config.yaml
n_layer: 13
d_model: 256
n_experts: 16
experts_per_token: 4
d_expert: 160
d_shared_expert: 0
activation: "swiglu"
moe_layers: [0, 1, 2, 3, 4, 5, 6, 7, 8, 9, 10, 11, 12]
router_score: "softmax"
normalize_top_k: true
routed_scale: 2.0
balance_loss: 0.0066
balance_bias: false
router_z_loss: 0.0001
init_std_router: 0.0225
lr_router: 0.0012
vocab_size: 29017
norm: "rmsnorm"
norm_eps: 1e-06
tie_embeddings: false
optimizer: "adamw"
lr: 0.00172
beta1: 0.9
beta2: 0.99
batch_tokens: [32768, 65536, 131072]
seq_len: 2048
train_tokens: 679500000
steps: 10971
dataset: "wikipedia_en"
Below are experts of layer 9 (counted from 0) of a mixture-of-experts language model. Rows are named router (the router's row for the expert), gate (a neuron's input weights, with its number), up (a neuron's input weights, with its number) and show model dimensions 128-255. Each number is 128 + 32 x the weight over its row's rms, rounded and kept within 0 to 255. Numbers have three digits each.
Before each expert's rows: "mostly gets" lists some tokens that are sent to it at least half of the time. This comes from a sample of Wikipedia text that the model never trained on.

# expert 5
mostly gets: "\".", " World", "|  |", " School", " National", " John"
router:110159116123140142124146122105163127159131154057112154118133122148155148161068140138152178172175133111089103163052147113134145159128094119116147110128122087101099113139132090147109091126096165088095114124118117144113146157112126110114062105145073109156176126137143068152111100141147096194156102137146148112072144168127124209091119122148112147102109146158092132097129093151131126122119
gate0:150119133118148111112180123111114181092161145158090116129112107167115101160179151100136132183134076085133126150102150103170077129122140146160081080128123140121138112117197088101110103168101132120193058128125130082116142139083109178162108110128140145112109049163110199157085115124101122101138128167144127152192120183149129112126135123158102139093112059117067095108162155133116130088149
up0:093168092110077124101145173179176179102097047126137147156120139091197132109173142126158161123115176115071112202134135164089135134129132099142119126094162111091112157130095132122152156150127057162139139135195125100119143105145144123181169116106141160131225092099106100092133133080169130087131098157124156154134113137110102088157117149072081135180144112161163096106093081087083123168098
gate1:134132096090123072137084130171094130137081086114117155089133108152115103169129147150163125131159116068127068112103173069138131129122134137150135177135109035142136099149163186150107149133159175134206141118154129146091118116124078100080154214154128087129132107137149154095117160141135050140085080114145088141106188122120142139106084073169161099152125143127184114177072136087147100090130
up1:119148114052130116166184038191161137071085168115128155125129065144165119091073141103124129137172190196056120108149142139112129122095150123193069121157130108122190161101086125106155125101105178141120139128178145157121092090117127159131089156163167099104112132073123131183084130084157059116149128147102039132140165123123125141168137160097191099150074138140120113107174087093121145153200
gate2:068145097145129099094084141175177077164243154083124080133130111116180139133119117104087152151113095154146130116095106161179145117191151104154124149181119161129149121144167113177160186142164118160110108140139047118058118145118065156118105118132117129112148137119138120096117116126138099120140135126152081096138101149169148120153092193122128071146128138104136133092102133138108083100116
up2:107143126157139124128093167154147118147134124142175121152125159148124099132155101188124065088092111138207157133159173151080144131177131104180154150149129145117093131105153132115169136080120136117185113086158057128112083143148130141118140093131138070109119136129120160094139132155071163108098145145097047135131175127187149149070106111096108093154095145135116134128158124082145109104082
gate3:196164198098118174127141146095141101183143127077164064132213134140126108144133120182110127193175138107156144176116140117147111102144078116114105151072034121146187114097116080103188092144116106114101090112137127178142120182129066113130190099126082129155111137088160139168121159150106099151074160105134143149130148124102177141139090093165163111155117164127077128096104144155082145110072
up3:142093190124099068081189136058071142152158165138165127126212123092123168117157110102111102161138142051191211135122125095141121118173144121139182110131073161179065157092060142108139118118138118122099137081103104095181173141140096166138091124144087103119159180107117105140105178106176140093136200130112074111131076150177137206135113144151151079079136173125108175169121134154137121111165
gate4:150129084132079130115143095131169120163112149119166137133170111109145119169084111119104079157172104138120113126112085168103099096127111086107146094125127050080112171156101142046122153141137122106173111157090132112104153120099109109173112142140116118124161141128134142118101089181103079126129111071121182099118113148141131153128179086179164113125143146150134137106122143156093130138100
up4:148172138110121078120109151116100152096083109208134132157112079126131152095109142152141162115212142088074134233128146106152100153170086068109129088114104136180073115157031134200183077134144121113105138142151112148157129086098179156156167150131112150080138135130140132125147117122114110167119137085177083113156160131106134125087095081091161116136159138147093164117159106155127124107151
gate5:168099152150146095126198080132124130116136110148114143113124061107176164166176158125079093098108126122113173161118089157112118144086164108123117099053184058139168099106125164131084161138147103117120070150155104094124145104125070118153037142114146094152156138157147081118110106091193147096149151121158108097169124118175108184152120132133152146070156103155119134061122144182144135145099
up5:149180149152110058137197099136181159179153182086095183147120089158138137140125131126144160161114119113072082127218137094097156158142140150109083056078131129081184162129088120159105196107140118133143120126155097104155118151112125140097055102157140103142128110144137099091123157109137147120138145129162095131089110131149149224121146096129101124104116104119109119062149099103124144146140
gate6:099086109149147117117146113082079198119138073147173109117178176142134096138122119116112209141070154084153136055082160144139097091110167117107085208156094170123115151073098175166092159104136136080119126121073121139045154124108152125129182144132094125141145151089156050145063135151183152148062128114125123106100107188130109140107121128177119137176126199082131129139126107143125140112097
up6:145160090160112117148075176119158129107120104160132118120193078065131160180121126193117151170107126059134118143129227107143155168171133124182157097076116088128077118113186108121110141189087097152117134162164029174155152160128140053163175074155149096096175117086100124142164074125126158097164081159142144059131089103133110112104106104174164079120114141105165097093106079153112136176114
gate7:121100104150103160138135102141123041123175149156198113162130107162171097171087094136127143183137108132119105140121142087141164127161116129141135073061142132077200185140116162153071116132114118096127117067133144138169110130158155150123141150123143164087131118093062134134069119110097156101146092147138179061077103130104071147115143114135081098144091162146070174068139093166190111118125
up7:105174096110115098097158176118129108126172165112131144142119166135122118111162166132130080105151080109102144101123104224156134089137172066172121120046142122130101103147126163099120129103201102069091155096151124115129133059140194143129137108138129194085123153171142191139126195163092163141128099179149126109054148144138115125137148100128118098093080149151115136128156127110113132127180
gate8:138192107133145071150108165114162155080116157125148152111198136142142122132131166091145161097081144170124161115110157129143107090119127142090151141125124145114092149129092100105120121103156166146087126113113143127153171122193139123120152127122134124174153113178097118153077127112185140114170204138107127117179117117154101104129073118162114121095136169146049135158119108111063113158076
up8:150168136117153167122113079171121139163065056093165134142147144137134125173177154191135125066114158140166150149118122092175186050136071173089157183110123049152145133146145115133104096150121133145163142160119096120125103133118169117122090135153147130044160098105114150107089131111131119129140164144081126189142137153141098137094096131180182138122079139137127160126081127089154140136105
gate9:103098144126122162075074136115117104177151101100094104164099141129118138174108152131163103140146156126169154167071101154137106151138149105115091158113138120181163083105146147118171129059111184167233133133117121134132075158165090164094141102098180134120144139133133100128120104160119147176126142112123105124109106166186119165133127033133125068182089084147117138078114137107109123159125
up9:115116142128095078099126098134149129155126116079160164123146202139127083120145144152115125115156122092171157118136121142141252169123141163158102175103131114157183101128185055083130069143170147131189144122133134079107128131196170084102163090100157071136150145091101049163097113191134129117106127140095173111138124128129162152127075142125133095116147169144157120132142142085134154075142
gate10:121105126134176129141119128084159138144166085121131147111161142170117117151198143166157088111101134130136107111127117118101090125117214059191150144161136095116110191159181114127129129127100085153083140113109116109153122072122090168119118151141125187148090124151106129135082097099174168100074066156149088104176142113141147147146121132155146126168108155164225060130113114127086088119137
up10:088123138136093140144148097115122083159109068158098141130147074143103108047130140172139125151161172119172143132158090118132172240179186124097147181116112152100111194088143157146127120092137104192136129123079137101115132083106113127068096067143121106095163091148123099072149160119205170177138119131111148117123142150137080154127211112129146110183128079105114146149148084157133124128089
gate11:153084126100159115151136170119127169218138114112146085121164179108165126166159083060180155153143102111123156175118113144044152134173103158151092116117156093162094114099144103091119151205202144096129137154080191114122096062137115103150148136136152149064103168098098127168090104135126139116141091134121176127090126104183142142091190117138162144165132170102123103101130102158175127128121
up11:068140092129161106104125099083093126109117165097117112130114156077107082141145139124095124109079082083153178116127113130091171167224127132207104139167124071144231109199098131094090159106140120116137144090099154110083182126155153120123080099173174151080118154131085059116126115117104160114120082151147156092095120176158107138112140102120094134128119166104081116101141100144177140139153
gate12:163120137146088146121143156102133144137146114151137127156103175123148167190153137134075113092128134152129147171110128082163123216140091187139153085087081091092143077141174165106120109100144120089083113083119076138097147124127057169147098121115088144123136098110137116173083145067137098166141135162116139109080071172118165153137091146157115148078105184115082171162102147169141112138147
up12:136095109108146138143143114161145125065129114176146134139106109119133182154088146093098118128140102115162138161141074141136105125125255138133121166119119154112128147094192135229173139084168116121103105119134070031137101137144104136108112176182125182064202101179071123157148194146085137128097099160109097132120120141178154139162072163128166140155124157089150154114132135023093078111133
gate13:107148156078109127057124052148137176154061126149159133160088163171125255087112128128115163116118142133110115141108108167121043127070064138121159108165183151214127153139146138127109147109130136102175148172112135146131174182116088069102135162089156102104122126157163080160140125119150119128142101129132142175100133133087171133077140098160153156117174139143131127117075125106115099142081
up13:218137097102110169131114158138148152090145136132167130089176116059143063125177153155097137059157093080157139158114186110169194097105127213144152101150166120152149154126093134188116046107125151129093104078143114159087120155153170199097118200132206136139151067192112152162105063138126169136103139071113132149117120138168093146114108119086087128110097148173132088109126085135107130105147
gate14:177115171134099117093091140127185142132116174109103098151114081177127164132057147171138115140104131157118091061112148163105086123133128146127099120167087094142078128099123140139123119169174120116103074132114138063101124112078139144136179153096158121051112147106164109180082154197151163133137120062182139158141098145165159134131164088172112170181129091136080118092104158154123116094100
up14:140102096133108094062144063126148100152143130136196102147189181131173132091101068081101160085147186109173188106133130088153142089113129114198163085122166129160168112116072075081136120103146165147205144104084125143188171097102159118134113120091084131132162100180127119180103104108176114098172147132081087118144157149187125151139091135202102135166076183082096099145196111131127127149105
gate15:113159072198104205165074140167158082089081099121148069134180082120116136151130121115125097146162119157140107100099132105127134111157148148058086091108165161195126104154153138059147132158095114162059163117119170124112228146120172150147152129136139035149118116192146122136078125108192182163164094119168167104157149197137087122110100161085133102161174149128078135129090148135082119115133
up15:129159118144090131073117119131203127154131088158153141085137124154206127150159120185214135113143179164135202176135156197096180154131106135088185143106213145077138151104144173176106126139130099103149165150079117099152147161156110110138110184109135097177104136102102158094122129191126085113154142162127137079128160108142096137109168169081108161129115188134106104126091111150187131136146
gate16:128137109141148137206119080182128135146131139145100146146124116126111074170120132127107120106152074093083136157120129107094108131150101109093123111157170194123094137166171123178177123131178159168168130131119158160125138187108086049165082105166122069135137087105111141175083185137131139096115070138132123122087159148098175151070108099138171151107074126120150166165133060090140099153084
up16:126174130125138173125124173174129131097127136106124065116128164088150097112114102157198150090127129094166153096120132103189148114102179162097124212097082184132152163095179165170155035103135170129073122145137119155124151104136113105137191086140068127096100125189148175100155086151093104118126134202121142142161101100103105151122127140175115061164107063129146133135148134106109099137152

# expert 8
mostly gets: " in the", " of the", " for the", " at the", " from the", " this"
router:077141106106147149142135135116178152193110145098115096140131104148144123182089167156148163173162145143104107150079133119157136156141150080094141097143135144109107143124176069143107104109112147109062124113129111138075175154160117078087131113153101098177163098158119076139133116185134121193141110172157158069081116173087102217065073112184105136099097128124101128119124136160122050081095
gate0:144167112171150114123168095079131096120116141105186142119191148140152126154057117132118136113087139089083147131122083115096116086169140173154108128131154107132126150107144127128081057176137148142092139158118147120090124163114122084156096133195117099110203090199148116174109121100131137138118121092108127125119157120158125177087139118166094110132110132108156137098136131136103123112072
up0:118136118114121143159113185178084167141163098092025144144153111063154091142154120105085129193117255110159088167153128099168121089158156079091142198157120132101154109173164115102100190165050099162199075128121104139144129105091105095145142116162128178180111084079081107091130173117123124155158107142128131088112115153135159137139106088093104109123121098107130100148168122138098084096163
gate1:133109096070183181130108143125157121126105135111143179142169143136153120202091133147104154092090167110161164171103066100035140128175188147130116128166175109163118136110166089144098146123216131118079097107157138126136113105125091184128163116150090167135150132155153085150086178167154087175098144161113133116122097143117075107088094132100067114164136133142111120139125102174140111105125
up1:081217091099150163079101137189101155159141148156172105134117155119078123146138088154160108125167117207126147141143110160068135100138147132061121117115102117117104136098100126194115168116108174105117106105151162158129118118161081083076135099172140158111089222174217177087090110151139140143084149175112145106108138156140093107120101112162159147122125080220122130075113133108100147160142
gate2:151054154082165130181183138040121149146188144171142104112126161131137125093071131111062142133152172095105101117129141063124167152195146139146175099042141101117153152143163085161164140095143129126141158062099162126096126148134087201130133086102071158106142175130135179175107183115118141136193072127110131115179156091110098128171116119083128128129124109105106143093116143109119081084164
up2:133041133093147103140132144123140121142132146124105127149072119128147182108173152106112123135149122171194132166127091151104105137208169119226129062161214102134105105082151140102189109080153184109133151120126173063137069168106111113112120034142142141129175180128143136150115139149133114145129135131140144117107158129158125181144082130085062167068120128095153133058147136106079147151145
gate3:141125151102137173107174149136078101130157091159130098110183114104132169097107096188102104143118126113127122083127148133133139181134109135106124109129083149144117100176110072119052124106108136172080130140128062137125141124101053156117095148184088166127127128140119075141124184129128106147065069136187148118078098158125103140122121124127160145110153163072151117090124100111106147170073
up3:132093124144144181152101199145132156093150062174098089091131183161104175174134111096119129124031104103106222055140151104154148098139122133139126083152082180196164119159166137166138206136090116139133074194147175052067092124073086108049132163114104183132109161065124145143138186113086157122101162109085121088127155148125166133172103111106133154156175129125127089127146141155167133134096
gate4:119103131086125095127174068128109193182111073159088085148104121155164077118141146112159077164155108135106062206100109149201109129125110115159136143124133129059136146125133121166117183165115154107159114191152082102091201124091130078124108132189181122158149084073114110145098147113151104145123138146126078172103120121110132118061161136136124132179094156063085105128141151188139124089139
up4:137105090132095126118069062161170167176096085131101122159094168129185107069132074174136134120167142100151135171151116159130117149111157150164100122067185126088137176114126086205107139134128153135161108115201100146102110135103128127118152170165174108128153114076148121119123155170094128151113105135151161194128129064128096092101177166133038075179115149118130124064076167145145160177156
gate5:118157108169161093128080170115129127155133122128104182097122123090074095120164133098133145143137140134082154087120123182064138122108120089093137128077156103164121174073102067158116106177123104150203163149148140117144129137142078100138156105129125081166126201099162093180141124157143178070145152063098097118109152116133137150187127188175125153118115100148135126117126141133117146120009
up5:142134190146164152197109201094134157187203100103144170151081131141150112114119088100137133092158097108122128106195077131086093150132164098090102165134204131149112168123139142097093104142132111135155116103157089193134111163062129119159078092155164125144177125083140068155101081135134117163129117100216177099077125137145089164112067152165087161144102141150123155150107127158110113130103
gate6:170113167124098167150154128130176122120153078158109130189063128156132148110163172120150145115121143143143111111125169178119137147150104139121184024121097104139123109142190171093107092099129132165097161104152102140146140188158110093119153107135031191092145129149082094077154083130153106086154051136163090097098154179106129153136117103164121094152079129148125118128120130072085133078100
up6:101095117087090092178108118130145157097132115067166116116095150137202123115148132142146163079084135123185140118142210091134122156089103180120136043123120135158137106164204182139074122106163154132083136117184157098184160162158097127153154138127095131157138146166104106130123171156102114077115077143154090086062116188130127116103097114161123088129097115136147134129129124153141120128117
gate7:109113047122143144141112167135136194083149098199082102152142135104148151133052119135099148095128132120101155139133176140149100087167135090103145068135116135133130082179083074150108164141083135141147121098149093127125092154170122097109142156141150119106132090149093176180115148138090099052169135090062169128128177136109129102110097142095118137119103115168034074110108112133133129118104
up7:079160103143064159127168166121158138100136207166101104160089084114126115136083096155151140092189066131130136192122178231141121109180170134099141064182122108157125070171061118116133141110130131129116105144146099114127147146175143074100128161109093119122164127137156157115093127097036090161124115088092179132158142140079131134131146134084089143140134146130052113092138058047120136109100
gate8:131162065149187114112133150152110168132119085206122122129121048135095135157045070150111142112114156139124214070112119072106128131131130152106128103144143105107097112133130161104159081152189086104090085101122195109096076141141132131130153149089084127126106129092115184161122147118078078102144141124119178078068170097120174146177089085131146169065139162138142132107153097161102135147171
up8:073121098086158149094130101116108098076122171102159098127111082077123167085102119148169155133151119079108121195133177085215140143138147177113127150098133091137114134103161149070142121131114142161175177090118125090103149131152127170114129157118158126106191151098145126174105108113102098133109165112130124117143091168092144126167150169126086098105167097057156167150088069110144124128153
gate9:156162114125146122110097106103175150075093162116138130099124119086121173093099161160128112145128156130122105157109116155201157175135140116142106143086152139115057153141097102163163127083108138119140107154124207129085102124144123105054106099173051186103151059149127122124093125115131150173167105246145108067093068137136100130187106176074164113204127120114098107136082164068124144139166
up9:130146179161141107105149160142140113142117091110158167137169129186115164204126068110196113095166159099166144165116142099121255079126177091122066122140095163132131097141085133113106143127106080186057150116123065143141119166118171118096068118065116086165085153161121137144128086114124207196116145145088093149076166113117161120136109109140105148142097132137184133135068101174131113113129
gate10:148117133101127143099070113130155140148143127130133086193077140126129196149125106093150151103114137148144165210091153144166150134111127120071131096133095066177133113148181149162064149141172090120151160117181151138146146149131140158125154101121099127182057183132148151134104105165114129122182128184115141111102115152151094179118058104210113113104084153078142148118124109085108127185139
up10:100167154093140130149073131156140104149128084176138064135096079116116173138166131132112165167092124099115136203143119143123125185093156108135159058136120125134148108152128201156126150132071115173180129107127118147155145169138111102106156183073143127135159100129142119137147046185157189174156133153072124147114140083090115131128123118140076160123147170088097187093116160090096084137156
gate11:152119104146156146133106088125077155043121142107088153098107129176173151111076059186153084155130183106108137105117129129144098122110117162100157115128187130066146138152103114119160171106090135122123045126148160108121138160103144149153090138153092127164140105138142060136137156125125124169094122101111150135097089108125113132132100089092146134191163127148117118101156140158125106124134
up11:094077147170186115171095139191137091125115156107156117091134115092148179088113139111168169083099086145137134155112083091141120144170147122096152093115120087117167080086146108178177095195076103129137147131143145157127107135117173133160087094089185089125087180116140150117131130124112075176144172175094112156190133105150079098118094134155215031116149093117165149151109075180139158189175
gate12:135161142164089138100123110187142150140147086098067162171141128163092133117147188131159080130122161117120110172137155119099161158134101135095149098091134132111120111124132165138147167105081108162116101153079111199121123088083091190179138079194125110160148113097069136119146089155075129138158115167086097061154127095101132131127134073143176120145090145090157143121139164112157068055110
up12:107088162143094150151099125168115105189124113100128118156123176166152167170084133167180140114150098136118087111128128151147147136180200151166156079142100106130096116187128116144168112117095055179152165171115108161124176081123158102062103130080078094160181077139131095108143132178180126127149127123134117117120130135149111162069139106114161139133100163108084178114089155105109101054145
gate13:176079148117155123174165084052143097120082172161146124128076152155130124146159158118161175114186128139110123168108074151190154099220145115139175078106094119102114137112160155157100122135090137078144115114098140116135117073135137104105112055096110112134119139111114090124102163117154074158137143109161146141149138072141114132058154093155157207109132088160051162121156137106105121127120
up13:176144106118151084115126118192127188159145140137127187110114124178153096085163162088131134125154177100095133084136153111156103136107167190158195107082137101136143157083098080152178116079177178164108070145078164094112066084151112152073151156153104127099122115180146099127114120186118138116150085156136155093098154172124136173172092051141105116142139119055182136125064192097085123153117
gate14:146154093130129110113129123133182143175156110176139094162116102122182153141083080128024141170132167093152168125110144112100075187159084163154137094102140101150074080129133134100138131087132146107152129130105097134107125141141153113115134098080152107124078132105100144139102134146129164141180110148098193073126151165162099171152141150136113133150165067159131087106120110097128112129169
up14:051140098149081089173133108074141098144194107084164124138109103145141125125151103107127114136153123160116133153123084176149068165161142177255073087116148098114142132097165091111150114115078194143090218133108120101130144107088147180138121075110114122104103146125127139116180125147133144113201127151130094108069143138101082123144151163116103118140106076151220120119110169103153116120081
gate15:089134144128149147152112116129134070143085153110118121127148101153132155171089169159103095124180158110071145096131128129155083212089171075160208060082130099123087110121068108065076079151144114152095116178088126104145161175133151120119138065149108159149076183133191108156170159165120092107213187136158130073112108138149168138131136173082123142185184136125080081138094116125139051116095
up15:108136143159062133158134166145116115127174080141140038094154178121103099135152155139101171163175161108123149092121182130145125172182088153169187114158092115159105102100124113121202137055169165201086178082121116124126148094095090148077097202092137125074150120111094141091112150140068164113069097087136151192149135140093143134099155142140140109146170113120143116098150182231143087118136
gate16:070128140101164078117134093115112205112166093191101129108164139142169181113108107144143109168079140083070088120100147143146080135107113143069115162088147145145131103163144160186167141115120160094177144200092134123154098122152052130152108148080100134147192149116124115153161126094088129143117098089143148149194131109121113108153132128100142088101144114144130089148176114117159129162138
up16:121116156180123186147120180082137173122171147130160142139088149153078142079178170163174141092179141152117116169113151143087145108121115134129148243160139135129134139098197116122146107113098132098091119111136179177160082157142111098119118084102130115156124109117099144108154104176132158162139164140146154120131116069182114139120122175103035210125074163128097132152091178180089096174149

# expert 1
mostly gets: " | ENG", " | DF", "°W", " | MF", " Primary School", " University of"
router:112150096127120161143137125105149140116116135100124064180154113131141121142062122134138150125153158118105115126027158085153133125161077128096141089111133091109069085162137076126104081142132158126087102115128149128085124182116116177137089120111086108100117103133146090166150120128139104218172080139110146102085139149142151215145083137186137126093121133118114129095156107156112116135103
gate5:166120109126108140193098142074124149148172143138129098088153096184149121083116118141065108111141181201101104103113101160100164161094096119121142082129162088111103173133184148104081143150092130105156135158118124127141099201198107105111097104157089082148117146086175118057122164119099061173229126153089111130103121133132067146127113141131135107103095085140165152093106153080137141110131
up5:091138119134090220094084186094070055071105123148123129097126133111100098146088121174167092067145122136106148130214160117090150149140165179074134154124125163146080093142147130116103126129112165022086108158197108109108131157144184111118135128143117183146131137129176105145138149096209137137140086095147119080099154125173086158149149135144112131144163091142098087103113095156130134108152
gate6:084133123141122125059162155131129153145073135114102106132175135131127107104142130125112123091152182136148125100119101187126077126118140133059153075145105076125094173107105126157132147121089079169141066136120177092116077121079095121065092130162114090068105180111111109146149134162206127077180141122138128152141128095124125196127124135125140102155100167126184123185077140190098107182108
up6:180110104091158167157132119075108081131133137104154162132149106096155158112137162100119197143126197108164127170116210140183127139092133135130116048078116115165124124151143138069127110120114097136156145126134144070130100101177155105164183119153151146164094133099113161167109182071131134196179111122130180155161099146115067153114159168109082124129145152120114112113107086130115158069145
gate7:130095122118114128120127099088144136113101170061180079088145133190131100146082112158142108119128185124107167131124177164120120132079145106215205114088128113109206146134116125135190198111154119161152119121127127102104109158104157142165110085124126184099125127156075134072163158188136126120129152121156089077125106159109170111155121159176143088124157102066138157120090103139151119087127
up7:101091122096127112132184105109127075087133108111105116148156129181097124142154121104128142115092132192107121145149077179129172158116120085089044138143110129143108102138158136162108166089116143114071163109125123141054136123056170169134115155107097140135154161121098142116125152089174128207094141101185122148080151144131139135074096122146173169128127095165115128130167123133098098119156
gate8:149108072081158137087103142109177150136109174157094152129102072142181191171128117181111136147222188148107190114075139127099076115145059147096180087159107083091162171118172045137081162154074137122071125112157139122122153107162129160137145164145079117152119137166142128167118121172091088130158129135135140149072108151122176121154129126077162184087066101149103136096121157202112127114083
up8:086123128131089156173124108114100142158196096134095091153152173114115073152131169081156090109078076115139157202105208123225167134162152094150096168152097118094111103130088150143166162115139130119129102138085134192102139114138145087089092134166155128100143136146138137095159142149134189124095126135131041153116179118092142155125041145116084109122110131150177157146113140032138133168110
gate9:072159120047124076097144151096080120125124190114112167167160096170090115134115128115159162145125080136102121108142091056213139124147088103121164122114129077053095139131095124145060137143174185096144176156079091127152149171109136137169067118096101075127106091120119045132127154123126142207197173167156172120105083152104114106102096093088183148117132083126089082102102142146121118090164
up9:145151127182124094069109107113102094168125097136143146137132141094165128130132179162107142085137130164144127108144130128135255131075050144101178124164101175156121170071114118170110106140115133124079154128146106112108099141165120121104094105108162119154127160109187157147163105147152143127106108122129104180116089128099154176144150144147041094166097149118119130116113135127114132192144
gate10:148156109128110140087125122114172090097192161144159121166147121109118134154116158211125095093103102132138102165064125086145156140162164123174109133093136122199109193143153121153132079111134192116139067155095120114126167116115107127137148137151104100123132142133091120127149132131136131169132085203118125085095171146115144116109139197092088115134130139110069113026135168134178109145076
up10:105108094124149112084149077104119169122142155105153158125199097154113154149096186127130065149088111108092109214139150139157098194148061128091141135131187130144065143171134092111155113111097177154178213085132152149106122152092169121146112164146142179157112075082111095133141114122121144148091106087149131076170125136119189110180086150139117121117102170126111124107138111101112085093135
gate11:127143090113142146084147136086121163076168092102095138131139153113161143136157134140162101099151104061095084129146146127064109092157113129067123126165183121134088118196124123146083137113074147184049116071117095144140100149080126120079075192137123138163136127174189128100132126149166103178078168096098109168094152097077161191155120171140150148099124149146135124135111169184129089163116
up11:056122105118148087104136173127118150107095093120140183130100209146094151110128143107163129143134110129068143088126165137074083121255128129142098148165118130117153131130104079151151103048113134180143156128172130182147141099169176147122111114133185141122126138138070088126148107099099120179080118111119108111111091126102127136129105193166122161164113163189135122170097181127125125162144
gate12:129162158116119159153101151102204098083182139158099145146138128159116101101190185106110110126168124127141113090151156118139118136136127091044142129126167102167122114113148123148144131231078169124135132161126123126139087119136096198132118162086137121177134078083175154096132107156107165110170095123149128106154136117091177151120097144161104074111110146165130102084109107159137125075105
up12:161119104157163179139172129070153170131153141187121099121088160142164107145137139142174116118158092138098156103144122083081100143129249139102077168108191091144154102090079104129125107129074083174112146163170134098151157163053103178151128188126132053112143133076112145130135140136103130125137148136127151106111129062150088141143103127072141085102103097222139130146098172177155126078130
gate13:128140117101148120146133129119109094192110138115129162165211101141115110155079175157131165158140147091098104172069137120084160124158088118135110115109107115130144155171181077116130103150125183129131134106122137142142128172218104091130150104109065104231109116141092092082089115132222146088172165131152142130150090097103146121141107104070099149116140192175114075105144100124067139078133
up13:108187079171120082158083092147227143083070134063095110117098104146184168125123102114143116152154096154146122081188146122187143173109168195082111120106161152151134100131130159139098130164149065118126111094119125113095146165127125132142066096112132100145137117125113140128165157105124174096167109179157066168145122154128056144112136142143150176179132124127119101170161105155162119087117
gate14:047131172161115139153088107167131170099084154147061194153126100117056107181095139177142220152127114101124120121093101085155142129086172090124114091165164138196127136111098098106152106126149096067089092123119140051093181170135154096137106157132121135156146120061141112123164096146188090143161157126084125084119181156068091091096119163126099151102126181109143154158062110183052119166146
up14:130162147115059164164121133162120149104132098148100173130116143136108157096103158126138127123116109122165163115121167101130135057121127108233101110119041161165092189097117092116079135116143112126112129130112152069129123105091096161114132158147173132119154142085126068095152132137162147139152098145123171118127113143108156149137106192117050120103103143108120130125104143136052140093199
gate15:102155149148177105122079093127057101088185113108104105122145146106104104180133136150115102137096165095134117088103064144130123119175125085167188100148159110067122126137178113169148099137123171094139146130138122149143149156136141146144051119110153185170133104110116030129104068070111090149153163167145132147130149094108146125136180111141184138157187170128090149111091154143132131156079
up15:163077106124147163113139081133102051152122113115145151182154134083124138134144134151150101153131149118152142117132147153172167143130140124114202156191114118138107159177177099094212027174146099122136130145170148134139112145145193118108148110142052168098153056171199122043126149111164093155161082096113127117091144168134107128109071185155080106168118161120119146079102138140096106126101
gate16:106142163135116127102147062050088094193043147148157182130134154131158171144114132150147149167149133124131077183127171182154186111121081114193114138128142104068114131141131145111145171094161094118153092120144105141132132157160071108078154091173163132172118103133083133145147176177115126105082125108135154111159172098118134148108129161105113130115124144133124107076100081122146107109117
up16:162118116128140092151143099104138120167166161153162162074141095116137125099108132186131136135119143113166099121129123078170149173128141158132178199102159106125121134096187127093156101115127154089172137117133141141151170094184083155141136091144171090093124125111152112130076153227129080040136124140139142116108143171140158094092131180092108100105091160102095141086102087140163139144125
gate17:146151104089126117135134114094155070055110097133149078144210122123188124164122098127109154129114067135165146093111163040128121104068084148107147136134118152161151133138138059102157125162161125114080085125131138103138127117138085130114111121110103114157122174172096112186094166138176171117130115189119132100144126139170170157120144161140096208163113142126109162165091121153108090094174
up17:134141086075124127146132078091125111156144122120105081093128145119142105181102138123154192139109104140148166115104153122112180112136176067137119147235186122117123073130170156127081174101141135091112198191086135128066170125105107103163140078141143156193071128180193121062151094133207080173113121136120129143124103143106121135120149115098125153103136101155167131174121112090093144149132
gate18:052176101164094175103112064081130106183088167160112116157159134174132085088096135164087148107111153102108175119111136156182101103099140154092120109113134101101122088143123146122104104138036061146071076152143143132120082097168132089151140150125106117085152145096140174099127094145169148116155150181128131134163150085151115145134114138180125116121106068120097123129195134165119125148117
up18:138126088163114107154135159153160124157173126111103186129151171078182155121109134125136180144103140164189136117125149114138148153131136198129071150172245167095160119140089167144196103139072148145142075113093139136157131090058106084145054066081158147173118150153110146156126145112153119124119140134114175157130086092094109118138132129075075206144081184162178151100157124111134110094121
gate19:126146135126142101090114127084137155186084083098110181113129121100181103123201166124123153138135162107133149116099157092130124193162122082164136150129122128116102085122113084163123125134146146117163116148068094115032132141135089151108106143086112081166106081161137127124153150075138103129193129158151160164128100096137147153111106133144165181129189111105162154177071083143196120077101
up19:125161088148131176134080104086164138108101120097103110117078112111145132169141103113175140096117083115115165158134053083155117113100140096136163118165095189102145125123126170103207124103166140113117124078150064165153167052082145130076137094192129082134126131127125097172158080119157148124076085177130166117115158167111162121101132151103128120147158154154143092175089089120127129098141
gate20:099139178109100159075152117092130116174096125112135151107138165137140169147104133172140083141172155162113114203113131204145176136079074094179130168091178095138095175119094167091166069122142166146120094083111131126168165133112116143099135075152118177127139129092161074140139158130157060101078118154099130108176117149167157143090098062156150101117131130110122084081107088113110141104143
up20:110133128129202143115147162110094139118107138112157123150081127120132125092112104127170123084080110132094144056102110078189176117193122103123129144083134135205131185123106092144081108112167133138142134070121165144137160146127098093169089121147109092147152133094074127159180086043152107128157144133090145159119134101111107129133139181156148127120126146090160112148136130139072118204127
gate21:108076078132165136184176181149165112100095208135113176109095122116132134185082170096105145119127075117104136098110138073153104144170114079110117105136169123134088082180139047149084176148137129168134121136100206112108144141168103115131165105128150159137142081117081054135102134152151093170071103137173171117144161134142118141106141110181116158088159127159102112102147128125051119055121
up21:142101118189102151104175179164135097109136167149175095128124083150147187148125118076119151107115076123156080102126097104154129102130205130098165080123135101058154096160131116151118133164133139141084124160126092129152158105118144162140158118100091162134133174062152119140114113171110114159142182147108139091118139155158023165106177122170164106118166109126104147161120108219120119127126